From a checkpoint of a small mixture-of-experts model trained on Wikipedia.
Size: vocabulary 3785, 41.6M parameters.
Experts: 160 SwiGLU neurons an expert, 2 picks a token, a softmax router, a shared expert of 256 neurons.
Training: a variant of Adam for the experts, 4689 steps.
Below are experts of layer 4 (counted from 0) of a mixture-of-experts language model. Rows are named gate (a neuron's input weights, with its number), up (a neuron's input weights, with its number) and show model dimensions 0-255. Each number is 200 + 40 x the weight over its row's rms, rounded and kept within 0 to 999.
Before each expert's rows: a language model's description of what the expert responds to. This comes from a sample of Wikipedia text that the model never trained on.

# expert 15
Description: Word-initial consonant letters. Single lowercase consonants beginning a word split off from its rest, especially h, f, b, g, e.g. h-ips, f-erry, re-b-ellious.
gate0,191,101,200,197,133,180,113,163,144,188,233,143,148,169,263,146,229,213,216,211,220,249,153,264,192,196,185,265,208,245,191,237,251,239,209,145,167,209,214,140,233,155,227,168,197,158,203,177,239,204,155,166,264,170,207,206,162,101,225,256,153,251,171,156,174,185,250,180,202,203,214,240,224,131,137,184,170,184,162,194,220,168,269,232,228,157,169,153,268,227,198,230,196,226,161,177,260,122,214,217,168,284,253,161,157,211,190,219,166,185,146,201,229,230,168,213,234,175,198,193,171,162,228,193,260,186,157,177,143,247,222,258,230,256,142,172,142,248,235,125,249,212,188,171,153,251,136,148,213,161,108,221,260,240,177,206,115,161,214,222,200,172,237,227,220,168,189,196,189,226,216,212,249,287,183,205,218,163,151,242,198,227,188,243,175,209,233,167,158,260,143,169,200,197,251,165,295,157,161,170,183,161,198,255,156,189,184,94,237,228,193,176,304,180,199,189,184,174,171,239,181,182,178,175,167,160,195,271,213,190,178,155,248,261,164,178,218,261,234,206,212,173,201,228,216,184,139,173,242,168,218,180,153,291,242,275
up0,163,240,234,200,227,239,229,193,251,175,220,192,198,256,221,206,170,188,201,206,162,198,238,210,286,192,158,197,258,173,248,184,169,196,239,201,234,169,151,222,261,159,76,246,171,235,197,184,214,227,265,147,193,172,186,157,236,208,203,237,215,155,269,218,199,173,135,195,254,203,106,134,216,219,272,193,330,185,209,160,134,203,150,184,262,264,209,220,165,203,156,236,192,280,176,170,229,164,183,166,176,225,218,229,168,195,212,169,198,265,177,197,192,231,169,159,167,239,134,228,218,194,197,261,242,189,133,188,145,147,203,82,162,219,155,224,260,189,159,202,241,198,165,224,252,219,220,286,83,219,213,142,168,222,218,124,149,178,161,202,255,219,188,252,160,179,169,234,191,218,201,230,136,217,165,160,215,232,199,118,195,141,185,245,207,170,182,161,183,200,314,196,197,182,284,121,158,177,243,142,223,166,165,172,177,152,240,208,263,155,222,202,223,178,187,213,229,168,251,217,219,206,207,186,257,202,196,208,195,213,189,182,182,207,286,231,187,175,159,240,275,114,133,189,176,180,196,180,148,209,138,233,219,196,149,178

# expert 19
Description: Mid-word Latinate syllables. Inner syllables of longer learned words after an initial consonant, like n-ym-ph, pol-ym-ers, Insp-ection, Fin-anc-ial, and "tri".
gate1,190,203,110,243,190,191,252,208,215,265,156,229,223,180,122,141,168,195,263,176,208,212,182,137,185,148,175,235,228,265,196,236,202,186,225,223,254,227,179,153,227,255,174,294,246,198,189,265,226,204,228,166,185,234,223,250,192,193,202,163,69,110,186,142,177,189,150,245,79,274,148,273,220,191,208,242,173,149,142,139,217,177,247,181,251,205,198,276,221,200,168,152,141,185,236,193,210,176,206,227,184,205,304,191,156,221,238,207,174,193,164,249,115,136,178,204,170,237,187,250,211,234,272,230,215,185,211,172,226,297,239,153,207,173,143,211,147,228,168,199,239,186,198,205,266,190,201,208,178,196,237,150,199,216,105,229,158,244,167,180,208,252,191,180,171,133,213,266,201,209,236,177,138,297,159,224,159,217,269,202,169,252,268,173,204,179,190,189,183,179,198,223,250,217,194,154,215,153,274,190,199,194,227,186,190,214,242,247,305,150,186,149,203,223,206,197,206,124,232,205,177,209,233,177,217,152,220,175,135,224,204,215,233,206,220,169,170,215,240,237,192,164,188,280,127,142,217,160,206,215,154,219,202,163,197,167
up1,208,273,175,174,173,203,173,215,158,206,195,277,135,146,181,270,203,138,226,226,101,211,151,177,248,171,293,184,194,236,224,233,191,218,185,171,228,129,194,267,109,137,146,207,130,161,153,260,206,170,188,152,237,182,217,225,203,206,180,209,168,143,159,226,126,211,183,188,163,215,184,142,174,217,215,211,237,160,162,234,162,211,212,123,199,162,200,167,189,212,230,206,172,215,188,166,264,188,159,184,172,231,195,222,193,197,171,188,187,203,142,287,188,162,198,299,241,192,168,212,186,196,156,257,171,170,197,190,159,193,206,196,213,203,40,183,169,139,134,133,230,244,193,208,163,183,185,262,170,213,178,221,204,223,126,205,159,223,161,210,178,259,226,179,217,198,227,182,185,180,233,184,224,266,163,242,214,229,209,228,158,165,222,254,171,199,160,192,221,231,288,163,250,224,171,224,194,213,278,316,216,192,197,124,230,168,189,226,197,129,170,203,256,123,201,179,179,189,242,270,218,255,213,174,237,217,204,170,240,189,110,239,177,169,210,196,206,176,162,158,227,199,218,211,162,95,178,234,220,188,103,138,208,219,114,277

# expert 28
Description: Suffix pieces, table cells. Pieces before -ic/-ized endings like achir-al, deloc-al-ized, telecomm-un-ications, Olymp, plus table bars and digits in chemistry, sport and taxonomy text.
gate1,219,223,223,169,121,177,212,205,202,151,199,215,247,194,177,152,183,251,242,175,207,211,256,179,223,206,247,220,186,206,178,173,225,173,191,192,222,229,140,239,171,268,148,265,190,138,150,201,241,194,193,193,186,197,170,203,207,152,188,183,218,137,152,112,198,219,159,182,144,194,189,203,214,180,264,265,164,221,104,178,205,186,181,155,183,234,233,156,216,239,227,231,190,274,274,235,231,192,177,143,177,208,185,303,217,154,156,237,159,211,268,175,231,163,168,209,212,209,202,206,168,189,171,214,168,211,212,190,256,258,188,97,166,245,156,78,259,196,140,177,248,279,232,158,233,180,259,242,148,206,213,202,286,154,180,228,168,258,194,82,201,195,222,241,269,152,220,182,192,185,168,165,179,211,223,177,223,258,203,187,142,129,179,162,229,206,191,171,218,222,145,248,198,177,203,220,166,201,136,220,159,230,188,227,199,133,285,272,229,156,209,164,213,167,168,215,144,171,233,182,215,190,180,171,232,157,125,190,178,229,185,258,163,146,177,207,141,326,154,127,258,179,209,213,185,192,185,222,311,255,220,164,252,161,174,147
up1,211,203,159,239,263,247,170,196,251,218,227,145,156,232,187,184,243,207,222,158,213,166,215,225,212,239,244,197,170,227,251,217,160,192,152,183,181,216,127,194,246,190,264,201,229,138,179,204,189,260,135,157,204,196,146,237,206,225,194,215,173,292,215,150,172,192,143,194,252,204,182,243,118,191,258,223,260,251,142,285,166,175,234,250,115,199,162,316,187,191,222,198,186,189,143,208,189,212,239,97,195,226,264,178,200,127,175,151,185,190,209,233,220,158,148,267,229,201,228,146,221,196,142,199,228,193,175,175,187,243,203,203,218,172,165,195,253,188,182,230,188,213,180,186,176,144,159,201,168,268,198,239,208,212,181,217,135,187,156,156,154,177,196,146,197,277,222,165,241,190,272,105,249,171,157,142,215,129,198,168,214,157,197,196,146,105,150,186,283,253,246,182,255,127,166,205,178,227,191,264,217,201,186,228,245,93,145,215,197,235,264,202,207,164,168,134,213,194,175,261,191,212,208,135,249,175,183,196,181,151,146,98,192,226,240,254,209,214,186,189,226,181,184,213,280,221,117,128,221,188,188,177,217,217,127,183

# expert 8
Description: Coordinating conjunctions. Conjunctions and list commas joining words or clauses, such as and, or, but, &, and ", and", in running prose and lists.
gate4,254,167,219,220,179,210,265,181,141,234,189,183,220,206,259,155,250,198,207,151,184,201,173,168,213,194,188,237,230,151,169,228,221,149,192,141,235,244,325,129,187,174,239,218,194,171,252,142,184,280,143,200,210,267,153,205,119,227,219,212,236,167,187,244,193,208,228,191,197,229,214,141,220,225,247,200,168,139,256,268,199,251,252,228,218,152,216,193,291,138,245,210,192,132,170,239,176,203,244,241,190,231,252,226,180,224,194,237,144,205,212,181,128,213,137,140,142,162,167,190,233,142,236,197,206,226,224,168,217,201,249,244,239,184,188,209,195,170,244,297,190,170,215,188,188,236,226,165,186,195,216,230,189,199,143,183,156,232,121,183,193,214,125,197,168,136,130,109,202,203,281,190,270,233,233,199,182,246,221,227,172,144,187,187,149,157,136,201,212,196,204,312,156,210,198,204,274,199,183,189,141,219,223,251,149,188,136,223,179,224,273,170,263,142,250,143,116,140,262,225,178,208,169,183,171,207,178,228,219,188,243,102,277,142,202,261,133,219,152,240,180,197,210,202,155,174,179,178,196,262,217,166,242,224,188,191
up4,135,226,181,191,230,170,177,197,180,175,121,204,183,165,186,200,246,104,167,292,311,171,193,212,109,209,158,224,286,199,210,206,216,191,174,154,101,189,141,221,239,147,206,252,205,206,207,236,260,193,179,164,172,131,164,206,218,245,246,227,225,233,269,221,224,184,203,202,279,165,146,225,126,224,184,216,270,262,205,156,271,135,170,187,199,205,179,231,201,219,156,271,118,169,223,202,217,198,134,157,175,218,178,128,192,275,194,199,201,210,197,256,298,203,230,292,241,265,194,207,212,230,211,128,255,243,217,226,171,198,184,254,244,209,190,246,236,285,153,193,193,190,235,240,238,205,209,236,221,223,200,120,228,184,190,235,299,187,215,143,155,205,144,210,188,169,235,196,178,254,224,210,263,195,218,205,192,163,218,156,183,180,188,223,239,220,223,243,195,212,198,153,188,245,173,241,176,217,287,187,174,168,131,186,163,159,219,202,188,199,233,193,217,163,195,213,215,188,213,196,146,132,95,220,198,188,109,205,285,177,209,165,112,186,232,207,192,210,195,185,150,203,157,230,243,176,101,172,222,179,147,175,154,170,211,204

# expert 27
Description: Year-initial digit 1. The leading "1" of years and measurements (1945, 1980–93, 1.71 m), plus a few adjective or prefix words like public, work.
gate0,185,208,284,165,223,236,167,111,313,231,223,211,171,202,131,192,182,183,195,164,139,208,164,249,141,205,248,246,102,251,177,208,119,254,213,195,189,257,173,236,189,159,179,256,217,175,221,228,247,122,199,160,114,217,214,266,194,164,243,203,272,161,217,235,257,223,176,234,232,136,204,180,211,235,139,173,182,162,188,123,187,178,201,84,235,203,248,195,183,215,150,131,178,195,212,213,149,257,331,231,155,227,203,140,203,117,160,210,220,250,213,208,187,215,189,189,235,235,208,251,185,244,191,191,248,278,180,158,176,190,232,191,285,180,177,186,154,238,264,203,205,231,247,161,146,220,197,229,208,192,190,145,273,250,240,188,202,142,238,174,170,188,227,238,165,167,236,177,188,167,97,150,232,251,274,162,144,179,212,221,191,181,207,280,159,176,134,134,213,217,249,188,145,216,214,173,221,203,181,197,187,220,169,187,206,179,172,183,242,192,193,159,224,155,222,187,241,219,167,180,262,294,234,185,169,220,186,169,176,255,186,202,182,145,149,229,222,218,170,232,171,126,195,253,252,222,213,174,228,216,219,138,169,232,185,230
up0,246,233,149,196,214,234,157,234,233,128,222,155,221,213,265,229,188,250,226,201,154,219,228,134,239,117,232,172,232,266,210,243,157,245,183,177,226,195,239,312,246,185,179,242,234,192,228,240,222,161,255,250,191,209,190,223,173,170,133,289,193,189,141,160,172,171,124,201,177,186,217,188,147,157,262,192,192,152,226,229,248,211,208,207,172,228,154,208,162,284,185,241,179,104,130,170,219,178,280,156,113,224,196,283,196,202,253,263,209,229,224,206,171,238,213,160,200,245,228,181,214,212,243,202,241,230,207,192,127,206,200,182,183,175,245,204,256,176,200,181,201,169,169,219,247,223,234,182,210,117,208,208,177,136,157,171,110,241,207,133,191,143,234,240,236,167,204,234,226,154,112,124,205,177,121,185,219,212,178,111,227,194,142,112,216,137,218,251,165,195,204,194,290,162,165,222,217,236,179,208,184,190,214,186,158,173,257,275,215,215,173,220,124,136,179,226,259,173,241,230,210,132,256,240,201,197,207,186,197,211,187,162,149,174,173,232,245,234,157,238,268,221,214,181,229,188,270,235,180,150,160,187,151,147,142,184

# expert 25
Description: Name endings and commas. Final syllables of personal and place names (-an, -son, -ford, -mond, -ian) and the commas or table bars right after names.
gate0,187,127,220,222,165,257,194,226,154,118,160,159,261,263,170,191,116,232,218,189,209,222,213,165,227,213,196,143,142,206,169,267,178,228,255,235,159,198,220,169,246,127,148,216,200,170,192,165,212,204,178,246,201,242,153,286,154,182,175,176,210,160,210,200,160,177,198,278,166,166,220,223,192,222,200,161,205,212,226,255,239,218,211,259,233,200,217,125,177,210,148,152,259,211,214,170,217,155,239,200,183,253,231,216,159,189,102,237,216,120,219,192,261,224,197,189,128,213,256,175,225,166,231,209,229,131,154,182,243,231,214,186,286,121,247,165,192,165,210,218,185,191,156,188,221,191,207,231,234,223,225,203,216,191,154,140,233,191,186,198,188,202,91,273,256,146,262,164,186,214,170,122,230,257,182,253,149,261,207,213,150,254,191,226,224,246,172,223,236,157,211,253,198,226,247,234,176,192,133,205,142,353,176,248,243,196,232,219,201,191,202,220,192,188,165,190,241,150,241,178,139,220,234,256,175,201,162,166,265,214,257,191,158,272,243,166,210,237,159,207,184,169,90,173,211,116,227,253,177,200,231,161,255,183,267,181
up0,208,192,221,179,173,205,232,302,223,174,198,116,215,226,248,111,219,227,168,171,273,205,183,148,249,198,191,325,266,154,123,211,240,200,213,163,106,263,233,221,141,216,120,237,92,192,218,163,164,265,228,279,178,232,235,230,208,205,208,184,183,196,225,209,215,182,167,211,151,263,194,194,106,181,236,180,223,168,201,206,237,149,254,170,163,230,223,248,173,174,181,224,202,142,172,221,166,195,255,159,179,225,134,91,203,224,205,189,257,166,203,219,214,185,218,213,213,162,218,166,226,194,213,178,182,164,201,229,205,193,170,139,165,183,177,251,207,200,217,215,194,148,208,171,199,260,188,217,159,150,190,129,163,151,167,205,201,213,175,257,206,199,141,197,238,221,136,171,221,242,151,212,259,193,198,190,166,205,265,126,218,205,190,236,175,191,275,229,224,151,223,193,181,213,211,276,253,287,248,188,186,118,222,131,256,210,219,178,196,273,189,256,127,242,218,148,245,229,265,215,141,157,127,187,243,131,285,250,237,194,262,209,223,237,257,174,135,199,253,166,179,167,183,204,175,224,251,215,167,174,173,206,185,172,206,159

# expert 18
Description: Capital letters in acronyms. Capital letters inside all-caps acronyms, country codes and uppercase names, e.g. NRHP, UCLA, GBR, GER, CRS.
gate1,229,199,227,198,210,253,203,240,198,226,144,188,274,254,220,159,184,182,205,159,210,191,168,217,204,146,253,229,197,228,200,229,109,225,111,199,189,187,127,202,169,195,144,205,215,220,257,162,190,171,202,220,193,243,275,148,207,215,165,227,205,156,175,199,238,223,183,185,224,221,272,170,186,191,194,102,167,182,242,190,197,232,215,181,200,274,180,185,59,237,236,212,138,152,261,166,226,256,168,231,217,273,152,156,146,200,191,117,159,236,172,218,228,170,193,192,212,201,225,189,242,179,143,260,141,134,175,187,243,245,171,237,251,229,236,220,252,223,203,154,265,248,144,187,183,163,211,218,193,154,228,203,207,216,236,203,197,189,211,217,195,117,203,209,163,282,273,159,230,219,240,176,187,229,222,181,196,352,228,232,284,230,246,201,213,198,199,169,206,228,226,90,88,175,193,155,242,166,176,242,240,215,181,291,163,192,164,173,156,160,196,180,89,180,250,306,225,213,195,197,233,238,198,195,195,226,212,217,241,224,207,187,175,166,181,180,237,159,198,175,116,212,203,245,190,260,228,198,170,125,205,223,205,144,237,210
up1,169,211,232,193,239,190,257,235,271,132,155,145,146,225,194,126,136,238,179,306,222,228,179,201,151,221,221,230,246,227,306,194,210,170,197,171,229,174,189,216,193,188,159,225,145,239,171,204,175,230,239,259,184,196,199,138,224,196,280,214,229,175,319,199,134,216,226,180,196,183,174,210,229,238,296,178,199,204,184,164,219,200,148,179,155,161,184,172,224,189,264,247,229,172,186,141,177,203,107,196,155,148,144,279,275,188,210,206,237,201,212,222,233,227,230,185,196,167,151,248,262,200,122,179,244,124,202,236,232,205,177,202,144,190,239,192,166,145,247,264,237,143,160,173,186,240,241,174,203,168,216,161,134,109,130,204,261,234,179,247,238,210,189,201,178,182,142,175,303,168,197,103,166,145,222,260,182,203,198,248,143,215,210,252,195,201,203,247,222,145,138,225,228,209,268,255,227,202,214,186,163,139,219,240,149,280,308,170,177,228,203,189,191,220,222,191,186,216,255,223,186,208,199,205,181,181,219,149,202,154,169,222,243,261,208,223,231,179,182,167,191,143,249,239,262,159,208,230,179,219,168,210,194,175,281,217

# expert 0
Description: Hyphens, dashes, name pieces. Hyphens, en dashes and open brackets inside compounds, year ranges and match notes (kick-off, 2010–11, (pen.)), plus short name fragments like ik, ip, Mc.
gate0,198,161,260,112,175,174,142,202,196,203,258,141,234,208,260,191,230,268,155,212,196,245,161,197,262,217,218,127,227,239,263,199,222,167,284,142,200,215,228,230,145,199,160,152,190,197,324,197,207,260,245,192,151,151,146,163,216,179,227,257,154,230,197,137,201,203,217,129,158,188,217,249,205,200,190,238,300,231,225,189,140,208,262,118,180,167,221,157,187,191,257,190,168,224,147,185,234,219,161,207,237,255,202,244,193,181,211,237,203,177,213,191,244,201,169,174,146,179,167,157,217,207,294,194,159,234,237,167,231,263,162,191,152,215,113,243,245,193,247,221,197,148,206,209,202,222,185,204,194,233,264,186,209,178,187,226,170,212,169,164,95,168,231,231,208,210,192,214,243,262,265,191,212,226,171,193,186,103,180,189,166,196,207,173,234,239,165,148,200,180,157,231,219,277,165,266,220,94,311,152,236,224,260,138,156,141,171,192,183,155,160,293,213,201,204,131,195,246,252,195,242,203,174,195,233,142,199,250,191,160,147,147,220,168,173,180,226,254,149,175,266,197,176,196,120,206,249,242,190,202,216,204,193,207,228,220
up0,157,232,149,158,189,181,193,161,147,148,207,164,228,166,237,209,199,202,161,199,241,273,157,214,158,152,226,204,135,174,266,200,188,173,208,223,175,227,189,246,249,239,258,192,199,169,202,218,196,223,225,215,261,165,214,210,211,173,216,166,179,266,136,167,137,124,163,227,195,232,182,214,141,187,235,221,177,172,150,108,166,245,231,190,178,214,242,158,291,162,233,165,259,200,145,197,214,219,169,146,196,266,209,166,176,212,229,233,168,211,257,190,268,218,184,237,219,262,211,138,185,206,204,223,187,226,314,138,176,119,281,157,229,137,195,237,264,176,138,204,221,203,182,217,203,158,160,173,187,172,150,182,140,184,155,228,126,203,151,183,242,252,119,215,190,133,247,174,145,178,233,196,210,198,213,167,193,235,254,153,196,200,202,156,262,256,193,246,179,211,218,193,230,166,204,130,126,202,242,285,231,226,243,131,130,199,137,160,225,153,205,260,254,91,198,263,151,108,165,193,217,205,236,100,203,238,201,192,220,192,229,182,220,209,193,239,184,175,241,195,242,227,170,151,221,161,117,265,237,183,155,228,267,208,157,216

# expert 30
Description: Latinate prefixes, opening quotes. Word-opening prefixes like acc, re, sub, ab, ass (According, reactivated, accompanied) and opening quotation marks before titles.
gate1,232,161,147,191,183,164,238,206,190,271,118,165,240,151,177,252,242,209,281,227,244,230,209,215,230,187,193,164,267,213,203,235,269,200,275,128,210,234,275,167,155,191,175,137,244,201,215,191,159,275,214,213,155,232,214,287,203,191,138,198,217,231,222,128,172,126,260,204,176,218,258,244,170,195,194,190,148,200,154,173,167,221,237,145,274,223,191,213,190,183,189,179,195,243,236,228,234,216,138,127,257,190,212,205,153,164,145,188,228,191,222,230,210,236,232,282,170,187,243,161,206,149,200,236,209,202,279,168,204,285,160,146,179,162,191,143,187,240,250,196,235,125,256,221,205,154,106,168,192,171,228,221,263,201,126,251,179,229,117,200,153,191,222,229,159,191,156,247,181,285,187,209,249,251,188,174,137,199,260,173,228,211,181,184,170,243,172,206,144,119,222,229,139,183,161,203,121,188,199,185,235,253,239,243,199,224,197,140,189,196,206,120,202,186,225,160,155,248,181,166,152,139,184,267,185,128,188,243,174,159,257,225,149,154,197,186,166,181,264,218,240,166,196,263,200,274,245,205,246,269,195,180,219,215,189,174
up1,231,194,134,235,200,162,190,152,106,182,179,225,217,149,187,221,205,231,195,199,213,167,219,237,200,137,247,248,214,175,152,240,247,148,330,183,208,158,201,194,139,158,236,160,221,215,212,226,164,228,248,303,231,188,250,159,195,211,160,169,161,172,223,175,226,167,202,174,274,226,219,255,160,179,241,260,145,197,167,247,125,269,258,138,208,145,209,244,193,257,215,217,153,204,238,235,176,194,221,131,256,164,262,250,185,130,168,180,188,202,278,210,227,200,235,182,192,220,186,198,238,236,275,263,167,180,209,248,122,219,163,222,171,189,302,179,206,291,148,204,131,168,266,194,203,165,205,167,215,134,160,228,242,146,164,221,185,187,181,203,144,197,233,198,188,216,154,256,215,176,191,215,214,172,214,157,184,238,144,172,188,200,220,169,206,223,239,238,115,210,276,234,268,208,178,142,168,178,146,194,156,175,219,239,130,208,184,170,200,243,162,179,226,185,267,219,181,186,131,242,157,132,126,187,162,187,210,222,225,228,212,252,197,189,177,219,310,140,254,214,223,210,211,191,193,206,242,238,267,318,149,199,209,240,199,169